From a checkpoint of a small mixture-of-experts model trained on Wikipedia: 8 layers, 2 picks a token.
Below are experts of layer 3 (counted from 0) of a mixture-of-experts language model. Rows are named router (the router's row for the expert), gate (a neuron's input weights, with its number), up (a neuron's input weights, with its number) and show model dimensions 0-127. Each number is 128 + 24 x the weight over its row's rms, rounded and kept within 0 to 255. Numbers have three digits each.
Before each expert's rows: "mostly gets" lists some tokens that are sent to it at least half of the time. This comes from a sample of Wikipedia text that the model never trained on.

# expert 24
mostly gets: "After", " After", "During", " after", "Following", " During"
router:097138131078141161136071158132136110138095121127136126095135161089116146130156160140097110146135150119137130118128120110138112055166092086155164154132158121110148160116105152123141090153149120149152145102166144120105152162166093120155125117155104160127100139126140091128123115110129139091102144175127153146097150135116114128092161104136102174099130168114117139107105134147113144112087
gate3:114109157155116132118171139110089115151106125180148124094146161164127146134106131113086121100121122117139128167112127157155097150116130122109142120141138156131117118139111140104113129127130090113132124141149137133131170156114115115145070095079058133075103178121127106111129133086146150116127130104111153116140134110097150149107167109138144133156080128162106186179146112139155112099127
up3:117109141166136161151106135159102109125109113130167107127111109134166110136166152146179079116111100082109137122120117125146119135103136102135093109169147134109135130183115133123114162176104166152122148104131159137078099096107139125137133150149114135129136115153143090105138132117119131124149153105089126168136137167145198122146116131101122138119102118180137155183167122125113125146166
gate4:127139138156175094086119126140152115119129130178143111093077093141126123095150131124125130107138094145088136152123105085060120126105136126095140166138133151139145129110131151097144143145128072104139164102136120114139142133115142130115105101181108101112086190135106106095113099105135103110135099114142103137130119144155104136132098121155088090119139110166131118154158115117115161082126
up4:114111148132151092129109141149124133114147123140130079104049109153118099095136145133136157067125086178139113163071124063066169113143132121152115120106130127133139111095167139131137117144114090115132119154093128107153129115120135129130114135124127114143095157124047120120159106152143125148122120130146106160118100116120083117147122132129110123143162139145111121106161138138139154131119
gate5:115158141148125153121105150125077134163082147110103127138156073118149156120144104170129189097124140113109153096120138137151093140096105095117114139128159109107187150158130136131151141152154087106130135127130138141141171108126133109132132107189146154100124122134125158110117114115104150077100071131150127135111145138122119095144131135149124167101090137116109118120103088084141092111128
up5:132142168121165177127099137125134097119092136090102161109152111131122126136133132118137162110118159098107123118126138164166069161118128108146116143111140164106165160159119132185128154099192111113114170133114111137156156113108119135122123126156130118157095127167116161093106136154166130119108095115144144148084159142125119125108092144170103158115100124104138087136104128121140091160107
gate6:103116152137130129146069142172064135189133109135165091141122156085115143099121139135121180102161137112110150101105148087162109109151121139130133142133131102154156135130158086139143118146150077149159117150101127144141118167151130141147124142097102131120111173120103127169149128133107118154152149153145117132159140097096130097120132098138175137153133145163133143093131103152097153134111
up6:091113122132099115097139126111156142101127093141123144127107087131179165114095116121166119150141120155126101138144152120090151110101113174092113118109106178118087103096097129109088167118111136137151105141098152101108142109105156085116143108148120123136167103101112118135117120139137146137124087101130156102101093152105079142133143091092105155102102173109116157149133140115106094092141
gate7:130158125097124123152109122152091129175132156126089154162123109082072145120138088121128136124114145115125132129072127139126137108163124153102120099130124101163128117131111120088147099150113131151139093155113137115128125114143166144165132119150132156088124112158103148143134191156099140120108130117164114115112161138115104111122146128147146163168144184123086119060092089159136120153126
up7:129118145095134088124077114134179088142168141115119146128130142083068135135118158114118129149107130133145095132115117138109092097144128129102157087105113119101139166106130121136149105169194128145133134117127099089131130087097111147157135108165111152151147092149114116142121166122121144133130106143126124098114174096157122161165132138154094157142162148062091112114123110132126133115117
gate8:100128066136108131069115137148122134114115053097134155161137140093179169099096144132136136135137164156157126146138164131112131097076134110102127130108163110173116139127111112146125099156140125130152127159132115163127142140158083110105137092114081182125165151126155137127134100113127152124086108104117125139140134141111143134127154107143131143111102148166119140130110107139104099140172
up8:139125101140103152121134113111123107121119116120096201135107118112113156153107112119151099110086161143113133108139114149128125126149172126152156146102128116188089146140149122160133121142184148144099144126132109170094145115144137118085157147107083135126167151138153157086094089131116127126089123109099136140153132149143148147150143124165144155151098115144113087134099099115117076130177
gate9:073112127080119128129131143164091139163139075104132142146115157079145150095126104139098149127107136195151127183086133101114129097109100182136138137119136167152132138139137142131110172150144116112186139138103149139121162147133123080136098114119096131120136153119120077142158107115126115124090134136112140150111140140102098156126174100115119129145113142149098156153130143125097137111128
up9:135098132081147111123112091088115127151116089129139121116084144132109131117156110140149147114106096146124113168110100137120091142103158129143104137140137125126168125166117145154100150110175173059139169123144098155114118138138111097099090108139101114129124137111116082092150105108166107121111148144100116155092129132159157150117142150152078100128104096128122139161126091084086130116130
gate10:101108166144119114110109165168157122105173094085146105117104142126131177117114152132114162179133143134149153127109141090085127120143106136100159137115123117173156131087151073146129109138141132127158132115097138116126139117134138103131150131099074160111136104112143128183132179138112150107119137157143159112131097138089114180099146117141139101122125128112127159119118132176102163126166
up10:154093168115135118128076132108171096102171109128119102128105168156107124140146142121148118153088114101119128126148113122102113126157137147158134097141119113142159137117139068155123120106160150123107120130116100106128152106107127153134141159109105147151159097119145135130084136095132101099151146146079134137118145107153119167124124157181151101165146092110154103174104120175112140186140

# expert 10
mostly gets: "a,", "s,", ",", "),", "e,", "i,"
router:115097131092126155131130169157127122101138091118125117112146136139142189158079094142109142142154113132158132121108186086124137116128094155145108125057132151160136114088099109096125123121146140129146083151154175131142136190122118113159144126127091149115126124089158140147167133097116122119134126130167179130139094100124126153112142108136135147114138134121099171119125146105079135112132
gate2:100115119154143118076121087168109137107114066117121155158127124117131145122154170123130124137124158130151144139126171098128143126131092096125132144088159132126112093157089141111115150102117128153147096111114153099126150144125130104133133086118092126151172118110124121162137118136143170150127101118121130159154134114099129128070128087054094136113081163130168136103162167135131118103118
up2:107162136117101174141100179117152140162145130109118130148112139092145150080140096118147141129148167178114155163091077124112102087144115119127113117150129098157156151100118128117128103148124101138168156118114130130140118102130126096147141091150143151106098138083134156119146145168108122112132162127144148096117132145124082068171168105093108157117141161102127123134120116147112161146151
gate3:121086121110098082107137124140134130153124096116194150149116141117160128123112126075121176100113132102122153187119116094125145105073142147154099123126115136135135069149068159132131128189123162145141158125114104144160114130111105167124156090113068118149154117118147144130084120129131131152134164140137133111149098150108118144117133132132153151090127139114096138119153133121110124121143
up3:140125128103126084122154114118126151160141076130183125129127135115152114155120101097137150117125099105106116161122143077102157107055158126130093087140083100114151104132100162111148155152096142132116136158140148131174127148097118175106119104147126106180101097120132156116078121119130086160160143113110118110146135137140142146130122162167137131097127102138128156119161122107094134142126
gate4:085148180116149127103094100141107116146132120138126136135106117120117171144120121077160158125096115140151106114125162086131125150134070139120152120077111146117106088078115127161079151140149111093125149129109148125130140138123119055120108101136085149099149117123090114159134166117148144114096096127116157164084123092121145140123125108132133143104127154110118143154106176137147131117155
up4:105118150117120144131124119085123106137167130125121131128133140146140161133158120083133108167073106136153090115164128143119117163147117139133136103073115166135102068099134140146088131112154142087119141108114127145135104158141109072097086115142092170125143105127105120120147162077152119138082122127114141187118144119126181143124135090138150127126165118142137137155092170123126120146133
gate5:127077107099094146125157148116117106115152078123143117119075162138136162119144097147093081171169115100137133122148151131128159076162117160124132166102092150157140114113092118097135121119164142149132102153154174111121130142134139131164139165112086142105108103095132158134152112129122120122142126101132144115160083145132105112183116110125155155140146121118102151146117116105080144120107
up5:134115126106141128141124083121133119136146099166151146121138134142107147138163129129079102122152167079119152174095168137198116168132162156139159181090095170154123146097112141137111164105182175139129127134115111144134114097146109137094119142103141153128162133141149131122172122149135129123142106152086142146129117109136180142107143124151136102101118113155110157106124161111109147127106
gate6:123051138105098120122115135139090101179150101115109113141092140137097131132150109174095089140116150123157182138107168087124164121138148141121119146099105107121118109113089144068142133127126119145127105128120107115172154113122131135167146136089090128126156131157156094124150062101091115118158139109112123092168105147117120146106141102113149143136107121129085135129112113114132139119134
up6:138106120085104118126125160140123125111140074145102133124082121134157122100142111145157115162127132160157140100101147060116139135168123167139109121080122119122143090146081137131141131133118119148119087141128171109165130151142159118154155133133087123138119136127169150117135070134114112100153155105086117080149110163131085123138109139113162143185140110126118143131112124084112120171128
gate7:098118142161107118093063164151119188145141112153112114154120110099157144124134140147157145076123155148133135145115148102161129091133123098102109175113153132170120101108076099108109142117121109154185116131125106124146150144179142128144137096145153161114144144135118115133134145133107161182120108157148144136134121140093122139118164107081108132074131160121101151111118116140121129135158
up7:109120166114135120098146091144096132129123136136148152191138111110096158077127167114136118115138106126133162114122156150108154104101131119132121100127145181132146129162113131146088117104140074105143149103152152179122131132151124113115124081100128128115142158094090135136128159165133104128142104133078144162124150145099128133144115139175120115093066149141171102110132152108137152172136
gate8:124128151135087111107088140163105163133123072173148135122135134076110157089135159152126174151133144146122117147143147119139149109108108126083095129094116148156131120103131128124087135131117119119172084154098100129138169094141113108126137103109158122107147115113142128134187125137111133139088128156101172173113085120122138152105155130112114138109133153114103175114154160143118098083142
up8:161114114116115111157142133175144138111128088131123126103105161148133105144114138159124132167162101143095133126156133153121143173075155169150095103132076119130127118125143136127162093129125116123110067179151138135164125105130137163145117136114140100093084105104176129099164123135103117113134098108113161156133116091167145125155122172141157103145173090114108134132154134104104122137151
gate9:119126139148134131104121114134156175153117101137145106110109148147117115107182128131122150116154142157091125150142162092108143106145108091117113153137112131151111109085134104111091125132088094112154095101108136112122139105120143090120102123154172120095115137115101120143189190143129118138091057138153141163153119120111197133116104143093111130124128121167159129126158127143130161098133
up9:127166133129150114155151110136147067131143086137162122149131138145094129145103121111094108152152109144107106157178108161148149139104169158157116126123120126143137103113133136105094119106109159103120094128139173135130084107084098157163082118125098114126101133085159175094136167108142142116121129111143167117106100105162142145147105143168139084112147111147101143145141147080121118128141

# expert 38
mostly gets: " the", " The", "The", " (the", "=", " \"the"
router:106114162110093130059094140146096111173138140152162135126134116054136140127113146135106148125174171097123132128091110133149081152137126110138167135142137130127136088106152108125132125185183135107154116130149126149078146144146144123112149140132126125160147112074161119143150169132116147121101101133141142128148107115138110162121129107145088112107157163104109161132121112168125116120112
gate2:125106148155111107120167175162140159144154098126099166081102082146172126130086115116168160106135138129108157136090113111113161152147112128133065099117109137151134121134133114153108092153125141152126101163131151136104115088131152138142131118109122094125138114131116139099110134162117124139167144087123107086129079161120120104158119139092167153163094150148121146103111143142083116136157
up2:105115082133153156133112105129152113067120125090158114124126142163117123122137106130112114160110141122138114146134132118121148101098097141110170104137174102076112144100124152106116178140098087159144142082099173105144153142156091094128159118148102107116109171120165164143155146073117119094093131110152132119119179098104158115127127102159143126125135124148145114118103117113126141093142
gate3:142134147150077126126128145125121156128134147171120164148144142096086147119112123167126154172159116133097146105124108148156101107163122162082099134149106106121088137096116111105115098132155157106129107135141118154091103117159122125132168138106157116141148137094187157123178169127103075155131131170136161098136104112129186130146116119129107133126142121134127153106148105165135131122080
up3:128126092129121160102105148150152123135118125124122104159154100150144137115133115111128083114104144121166141179162144111103162128094133118172139094088146146166176126167127119133140159080109129195130163094142108146162141127119124135123121115140122172094089099150110125150113116126147158105126156125112121183110130135123091122100141134122134128181116104100140093160113132082111111110167
gate4:118108124120107138118124143085120113128121110097109121159109163182109114103095127105129128164108136165155103094113133145129142148115137134125161100068142178101139137141107158126114142144103146104141136139139135123119138113189133091121113120128088170107128161143134126140162131157127133139106135108157159136115120124111123115169179119094145163080137180159083153148078144143091159146097
up4:139099119168094139114081119124121091139140115080094086145103142189120105089091145107114141162105126119161124110110107154112141165129146181138161109097133168099154150161140146129125129167092134093133132121168098146125119103158157106107111129126114162120121145139098120123155141147144142156098134112123158123129118099141121146130132138102164141100136172138096149163099149105079151144099
gate5:123115183110112163104133106134090137125113159137145166189197132073099133132155153155111171106131113105124120116157136176136160120118127162132104115121129166144092106138135091129127100125145172108135069156151108161081116131135120137125099117111148144123150134126167094111134094118123128157167141133115142105134127095139141145104116124142099126092143130102093169123161114139146127107112
up5:108135126105084171085140138114099104087136159097131123188208140107133121152126114098088172125108122127148100085151146202154143126134155145149138120123144168136117123142127129105121111130118130124131083119149152132103140162122098132131116127100132117164153140131163119096142098130121152128172123137130140093132172122117097111102125103152123134098135138083100156105144135145157112103109
gate6:122085153155116110105110112146118124099166148159147175144114125099129120140119124101123157163117115108167150152182136197163138142141139139157128113113088213149150110085126096112097135119145158107136116129142155137123129146141087145130118114060130149157145146141195155116116133109125146130165102139127167114128123111119128095121097125145109126103134129116088149119149128147133125120127
up6:124079143146104119119109106156099131122154151144146158157127111094133111141141130110129161146131093108177136140191125206157143148145158166157133107126102185153155120089110102121110137126159172101126122132139129139112100164133095134107115110091151158143167136112164150130102127120144144125154107130139173115127121099133129084117091113163118130115122116105109143126167114142174106107124
gate7:108084133140103098130101125152113141140140138146157135138108106099114137172115148169131194140152155103088159158167122117095151140110108137111112128120107178146107102086128088128127110126144092112130132135135135161155092127181101129090159131131101152115132104118149081163126141123124106158101109123092155130149095120145142133127086129135112106146141133151110183165170133158113090142147
up7:124144073115157099189127130103137148117129097117137124102098123139137100140119151104134118144150107141128103117138106087137157133080125125115149186088101129101117131051141144140133135108102120113119099130095181124144103100136146116125133130186109090102126109128096135170135142111143126103063102129111121127131166151133107115133110146163127116134157129171134115125120150143073160140148
gate8:126170124123138131148118160096141186084162112115174159081151134077125119096102102117128152103151136100120120128147145109122076143148133159093129103168130139117096150150125128131130143121161148150122136099076151090124105106150179140110174122111144139104175156110131151141123152180133117154109100116107125089124091152134110092123106108116107113126129133170131110114161137144142102152129
up8:140102131114095129142150091165121115129117131155086146174126146153136148167136137153098101166105070122142134114147100188153151129111161137166130154105125132095162124137130117140126147114164156133128131111159133115106119117127096142102104135120138127150087097151139094108133104089145144071112158106156137149090148127132158162127150140142154117121124092105143191165098118096127172109134
gate9:112138110128134133097127112139128136130093115156121120133130152120169145113132139143142116149063165135156150117180164122122113121110094133131161114092138099064121168137139171121151121134144127142144133114122148115129155121115151117106144090088145116085152133164152106103137098136119149087108128131136116171081167118112175097113140116134131152110125134089151129126101149124099150055184
up9:156113087114109120157145082148130125163119162128134144145108135134120106130117125124142086158104155135156136136167119166145089126116153146157155149140129134059130154162161172129169122140149167106098137078142114138136113078134156158105153166102143110128114123126155118088128093128102132085083118108088112137132157111166172150128130150130125107138141100083138132157133106121108127100115

# expert 39
mostly gets: " John", " David", " Robert", " William", " George", " J."
router:113150108088112119092138141094111137115158112131114118149113142113126141101091126124138142118163180150180117147095141093109123042136143123139125164098147125128115151114145112127144103109143094145146147126125134125136148153167124106153128141151144119108114106129122088134128105161111168125080106139135132116075129157099084146066149114111096129105147178090089117104120118128107157096135
gate0:108140096099147155124129140115114153163114132066169108173152116119111141092129091120152101154136118176175149145128167081119116134122100127120135109088191136125141100139072133104127135125129097122144128114085129090153136146097135108144148125153143156124174146087132162145142149125119124110113159122110105149121155170092089141093120116142142150102095117100112128124150134149135152153097
up0:114140140161113082139094123155122102145106094159139141074129166086162121174142161105145133136161179096080125109138128139150127128137141096132134144164066137128148148098136112123102142126116153124137107161144138139135123086145109123120115103110116110103124163158139112155142123127113132118141095145137159097167113112125153116174139122140132143143163126201166123153100102137123078095141
gate1:120150138113071172123105096158143121152128090138088149130105123119155126155141148154133148182127140081110110169138165138123158083131102119134128096163145120103175106116144126144171084119122131158136135122146156120129099111139128115143131143117124117104128069150152065148140161137112127099108081146127166108098129154144112152122127143162097141157142126132143100149138143159086122093103
up1:116112151148174127094115122169119101127142154108154127141131164153130118076110154146107106116114130126104162159112112128130173159140118113113153082140105125134135131146117142111106152150122119089127094147121135123087145112145166123126126116102102127099125176100151162132111090082110154131155177141086099161177154083123164125134126115136165124091130148144127138090129101138165153170167
gate2:127149131098120151051114143165114102101094140137132113141130122140117132121114137111109145136102130109162108135106101128134128115140121097082127103139154127118154168115149181179153119150130152107145145109111144081128120076119144118139143151170137166108106128153153098140149151159133106123129119145133170108106161122125093046112156131140077118148137172142121116101089152148120109110145
up2:134134143095114107077143095143144122104124140143135084145116102165093113128102120098155143128113144108163133129131121120135146075096109112085089140131126102077163147108129149137141128104107123113124168101130161119107144092123141139141122143174152127122112088148103075133124106138133109151127100132094155146108181143115090123109135163111041116147112139116146127098129143092118172110145
gate3:115139121122082159099110110105111150148087128123097090162145109132126140142103158150118176137163093151105124131144132135134127149070105098111160140149161142100174111144098150122143141104149125096150164133105157124170114150123134125139148101147148137136120119138126089156168144111126157079104129141154126131108149099113113094106129129176129111080134116134086183104122175134099087106131
up3:141154105106090153107115090120100163117113133138102106145156140153093112150069104121154150123173107136112131137131135150143087160143154119164124145147161101128120122142126138174146123083137133159107159133131153130154143089107141141116109136172151086094090094106126111125121120149130151147140129098113111138122160083151099120128096139177165121094085091085125132092096138127117107153102
gate4:107144099106154134142152105126128150112090131127098118180150097165096107117105136181115124108135143165144155142145155086123139146134114070111129095082138122121169142124124156133148145145141096113135153089133130138182122158186111109168172107177135134070133125136131136142129086148129125120107115169134160141127117150116085138120129118087121127130121116109120150126117090108118121088163
up4:122149106086128110113142096095117151099096117121130101153116123136122094106108122152131141135112156133119127134171137112096120133131120108127120112085129103090164141154143151140124123090119082175120150141131134126138127138177094133132109126151138127123147121120124142150116074167128157097130065127132156139070105171133064154118118129100109116134082114118092153128150081107111089080160
gate5:108112102145151142069099122150132128129119073100140160109128185110174132116132210137139126140129114106140134146087172117149160125135095133127178107133121123121133107133128111111124145130136152143146109145128126121116122133145145086121116120118114142118104129089170081163154174095103146090098143132096131120132151158103158151101107088132138135101098136110152135121093140132136169076144
up5:100126181129120151121107138128104100142132135177182129125136070100128167136132090108101151134140164128093137119150124110150099107123128109119126126122151120140150156091096142122095122157160126147172107101100147110106135124113085101127145120092099132125160149125100154126150124135144141120151124160181167141133113131107119120190198098111096143121166165152120160165135134137118109144119
gate6:066111147114136147113110133134111094147138096141167120112140112116147188132150156146093107138136143139102143161123113108157144128142096113110174110124149145138149106076099110121100124147136119128187112139118189099121142100131112063130136098119105150128155127088135125177155129116113138136129131141145162114138118137104144125153156082149122154090128200151113153113116134154114136108139
up6:153113131170109147111100149137146159061087134147158151173121103136108110169119148099127132131156145129131146135151133078130120073074119136106116166145117084154160123119097125139161168151128121163146104112115105127135136150128110159153131101152147096118106135129136134123151138162113134133124139133107165144156126107077172127136108149135139141153142086131144146100101124147172173118175
gate7:123158130099103096108150132141122151120132165165109137185168105150127136160093130128149154109198176146092136122094115131107138153131111112123113112138139131145117093149123111147121138149101154075121107109111148170109155145111145101149169088091148124121162141082107160153129150145123104141127139163117132129137108128134141166117112134112160172080158137124156136097107125140137080168130
up7:113077144163141139130105126129137083104144104093166132087088152125120136114146169114118094137071096100119147153191111138162150131100138121106153138112113123142165146120109114111124119123146126148144143126123137075155117105122118147105109149145109136125109120198144105134163140082128130114151131126133155134148119111127144077141123128148123078173131099143108141146148154134130191087121

# expert 9
mostly gets: " he", " He", " she", " She", " they", "He"
router:108181183120095100125104110109141126141089138145133106104145121137134137142122093090114132136196107114165151153085119123149121134128097086086130114099126158144113137089101107104108091143142166161149167130150173078135174143119086107154136111118121148098136142121132123137121141133131168131152124127169138118107117161110107078155104116092119151128141166105121119098138148136140149103122
gate0:100139136133099143078071140142119099146140101087113146121159100114152159119133137106096091152142168134148163120169123132138130111122118144093148153132162098119151148127137130111132151102150116138149100098097149132114157129172140113134123105080118134137150133147089132122171103127116172109069108145112131091111147139072137081132145084145144159143101148105135116107085111149088130110142
up0:096120151132137162134117158187089111111172130068146127122146171087142146082150128158126142154124132140106116125084135127141100136159092129153165145105122129149149156119119139133106164154153146126166134130147071135164081135105131085133121125165115148113127141094158106173153152138126123109135182135111158136108126129109102115100136135139111143077150130137131149165119138104155095141151
gate1:097101180115127118132106162125102098148097115134176151128083123090169173073088124075115140175132185114131137105162146110144137098122113117105135128114124124136123113104134124067116138111120122143146134127107156108106141120108136102150165108096123112107145171141123114143145126135101143094094122129134148112147133126093166124143159112098100154123097149109090151123108128157078148098125
up1:121126098131109137109163164161153150088147137164142159134127197126097106100123101156095137153093126118082102139151123125140171130166088163135115135106139107075150117125106142147092158149144125147141126132128141048146115151103118124114156123165127126140119113110170142131151139136151102118172144136140148145093135122122100102173114127117160148132169141142103136121095153150162122144147
gate2:107141166110110132090110120142119147160121129174142137151104119117132162098141100122091154117091133125174131088143154139148097096144123146143117145095139110150123134097114148129099126116152108120142137135113140103054170179115094118131160137080118131121183160121178134133151109117122186127153124171151128148143093153113149105154129103088124118123127153150138168098100117139113118095138
up2:144113099149133118141150117092125100149137116086096117159083150171131125135107086077120129123142170151151110111122165122132117129140132141148103117085158099127114161048141123136100133127139154136131152112136115090087104144086136112117099113141086100139114164133089139136134111134142160114170144126116105122153154113121087166170101108118162099101114154146156166135093144106134139135146
gate3:060086123131129124098095154126089171142134077092119156148131164103122155093115133135149151114127157131124155125134142107144139099147089143122165149106106141093121125154150105115123145172131114153175110139098179156144137143156111091162148096118088130128102119084152104144153141123120166126109108143136133118111127120103113137144162076139119177076115146140122134128098126143122117096136
up3:163080094132128082121108126104132119150137150118102154152130160129068107111112160106139155111121130117102152108132122133172128139153079182093154084102114159088123110160159096105120104169117175145107150142112136150123117112140106140156162122130111142158132135084134119123116149078111127145167140119116068105114115139142148114134123132115166123136097111126109119134161154149139076127105
gate4:101111133115135134095103158173112146132155130129159132134133108105145176108108145124110142120126155125125141117160125123179123102133066141119160138122138168100129128140107129143128110179153121134175103108088174126123127134134138083154150096099080141131121137113135139168158122139109162093117138161144160108151119144073131145122169100149087158077127158159109119102128120137087132087150
up4:119124134114104125137143099143117146152079083150102137150097174116098163147181127152133156115142133150147119125068155102133155109100097113147131154155128061114124141108104150128118134121090117113162145128168098130126165138155127130137128125153165106146154150122152088154089120117136106152098099116129146150094138078106162096174140107110155125129145166092135153097118144117142128153106
gate5:128131090148124133128159128091097148161107107151098133127079157095119137105108111150095136093085140139160153110100075135164119123140163081160160143122170118153152138159149133142141135144121078128171159117119146121143154129112120136133161104131140120133151090121150140106123093169114156130110108134120183141134109135140111129156160125089091155128127172112159116127114103120115077080122
up5:155181082164107142151142111147120116119124153158116122143110148142108101129105119141131152088120122117121119118090095150130131138114171093173121169116152131127134165161172130163160150132110097143130137149166160106118132130095120160122152161167155124130109097153098127066098076150126151135140101140099145148116134117145097146146115159115101133128103124069150113122109097120125086101103
gate6:102093174113105108110088166102066142133101121111141150141127112078191145143102130122103149102097163135113177146097147117143154114095094136137127123119154123103134126120129138129144123124125128137154109134122142147101140181119146106162105115101080103077154140117140140170153121106122159120083150153127116132169167100103116103133141103115129126149120125133122136096083113083134124088129
up6:161129096141123089143152136093088161126115146136122138086112095130166095152121132106129160127093152138127157148113097149120136155107143143135089096141121118110121134134120165118175123088091115131094113144145132134116143122156137168136116161068123112121136091160088128111098124091097143109084129129123078106125184112150128104142128158118136119157106094112092129090092068135142142117138
gate7:112122083115137156140135150116115098145110124149125131109097094078122127112127157129075168145189136110122124130099130095088142106154094112103134115129158084119123137107154136109083116099146123130147133154157124112141117137180095118149142124131116123116155150110118129179132104147116159087149102142091133101120097124106166142178139115105111116159146132135114156157094117155064142100092
up7:115103170144144151135076172163146139139112143148136147112132123075132165112112163112131118131122150125126132101123124088149105126068134127128109145139108135192159151186150129127116172145152139127152118133118135154099109134142151097123156123127138135103162132151095110138155155174139097136111090172079140152167130144119135135121134116152131154128105136129146163102148125198101098108121

# expert 17
mostly gets: "°N", ".7", "′0", " 201", " (18", "–200"
router:115130134114097133130140154161143128112133129112118152124168130112151114130132171130139090118145120122099134127091106100109143106181097116134183141129115124130133154113148117138047123138146118164157091130071126117097133116149163089139169120122123139116140131092109145148172147170113137132106125142125151124113147185100134146165114117075093155137145127114113135108100126197091150128137
gate0:119059134144147112120155165141113117115122108128110179122156114123134129123121108140147114148132144142104137133094174095075163141123064129123118118118173199145171139122118124147112131127116147141142107130087157133153130134116115109124129112108105151163154167133141141190101147108127096149147187103134124088116158116130134124136122130152147123127141143170132185084154132128126102134141
up0:126068118144165131116162147157138163111084146107100143109146093162136103115158134150120133117180110150093128138110134112103140128162088120116102114114145178154147155144146136142100152097120140136109115146102108164126112124157144105110153154116150141144168123149140151185110145151132095169128112118129116094111144149131160126172093148133166110150160108153150137069142148138125103143086
gate1:122120135115094167115151131172104145083086140083102126137212097157098126115108133119128139119107103135106119121085109123115108149159129106127188114116171132122161137142136161159090119129121132145139106122079104179131105163196107112138149117119152152147156104118140134168133129125123121144127130126105147103116159118107115146142088123147140128137141127151129137076122112138101081122138
up1:111122128181118122104169123146082173107121096123112134098132120150144107133137136150131155122111092133125155140117106102102178103113120062141148120122147130122160092101144134143079103095086114126149096136110167069153141141186158111113111125132087125155125122117172105147138117101139100146136150106120136104112141154121122161129107125124109117109158105186105141122158130158090141115145
gate2:123141135149111088112145095126106160113184111153142142156148117103127123175124114101088148120185128168134143141152163132128118115126121151134141172094129148150134112054131172131145135128144116150131151133139120155139146135104119156116093133119117104137158086113168151128066110100124178121147142180127158117166096163120132107137146110161125153116145118121165119133117163115099113106159
up2:094126180104135154113084146140108113142088096155133107137075133089163170112116145151109153127124153143166134122125154123109133095065082130100139113118143133138129156123087151101147118143111106111169112128147162109133144157156136085136124110112113152124130176144121094169158146128116126132111096113134138120131097083103154102099158092103132108106100170144110171123134148150142124108117
gate3:117132151084107134100090163125144138130087107148091098110151124120158122125149152170078133141156135148138072092111120106137105086134111113122138143076105116113070167110141101107125117132186134122151143146132117084154163169151122121117094150159138159096136079121135116120126097136114096106108095138135119114134138158140146116112136125129150129150129156144111124107107171174140166103116
up3:102111123148155107116140112106094146151148111126162140138096119102094153134108111090146135105126130108161213149165171150132109142126130130122124127176145169157178114133096186110147136121118114130129149114159151167110113116126126126152174088136099124123149182114142126143107129109118181107143145137152132139148099115106119103111143100123123135087090121090143133137141102105100089119160
gate4:114081127138107146099151089129113121142133082105126105128175080134122116126141135125109115105188169094117150126113165118136143126135114128147124108123139102100130091162123152157112112058152126145132129176146107138098116119132126127121131141094152077105162111159123149205144112153127149157099156168121107115164105166096123133124121139150174147144107143160110141138130110133144150137144
up4:116160153131123119144123125091117107114157133144112157110096167104138158115124105131109146164099107113142084157128127171135132111121143115106128141132130139177142135113134111092127143178105123119144148121137153105152113174150132130142132105150097170112091127058142114058138105087126111095158100093130150152129149073156136148138137116111060107108158142096153146160114127131124122113131
gate5:121138132120140126147135117130123086145088110131160080095106126093140151133146136153110123118069111105118122132109133126135133097138112082094116096159156121171137153140140123098108130136111107109132135139115133105091089166124139084110158119081115146085132160125133064148164134114117111089148144139097144125121132124157161155126150139131082106105135118159134127190135080104100128070126
up5:123136116131160146124145118115134117121136151124168134108107122134145168147093133089153125123129132123124096141143097121149135142063172145153165092118104125116112073124111107116118117132135097155129118127135157109189108160113134153120141079115081113144091166126130157127122100120146128070156136110129134130106089127122118138130171107144096141139077122074126123140185112093111123158176
gate6:129135131132109106103147147079140118127131114129161141152125109116154135150107149086140148158114176188083108118089121083117119088109129111108143115111132106142141108096135119118099160180142104202158082134106169125132124137103143094130156110121104115136126160109126183155175131146112145074118127166123150105131141141120118146174117113124113107115093135102138120131138119153099140131153
up6:133120088138107131125144127076143102132135126112138142131132118131112118138099121074153151179113153180091118113100102073153099104131153104078135122134154119103151108098140102114090171157136117172134088100100139107128106117075128113119155123147096122137111159084099178130144139139127153074090152153128132096104139110118113132156130126126115092134114126131129141153121110116125174135164
gate7:078132158105145137118130148135111124129108131139149146138106120113131161129138139127076123151143133113138157125133181129158132107095105152127148104113154113119118137093081132114125147139171104142164156117140174131170148143163134127166149124132096144109130121146195131164139074134115153112156120141170130110149137112106116135095160073142123147109125178152088154123103122134153139057134
up7:141138151115144162169137120145157148106133144105114157129122113137105098135160160135130078151116137110103101116115127172162136096111131153139159085149158085095100126113116128157108134116178109166100182144107129093157114099140135140119159133173131094137109107176172172123126127129142116091174113094111092092115171091153146154119130138141120149146124126125116113165117124152144121137161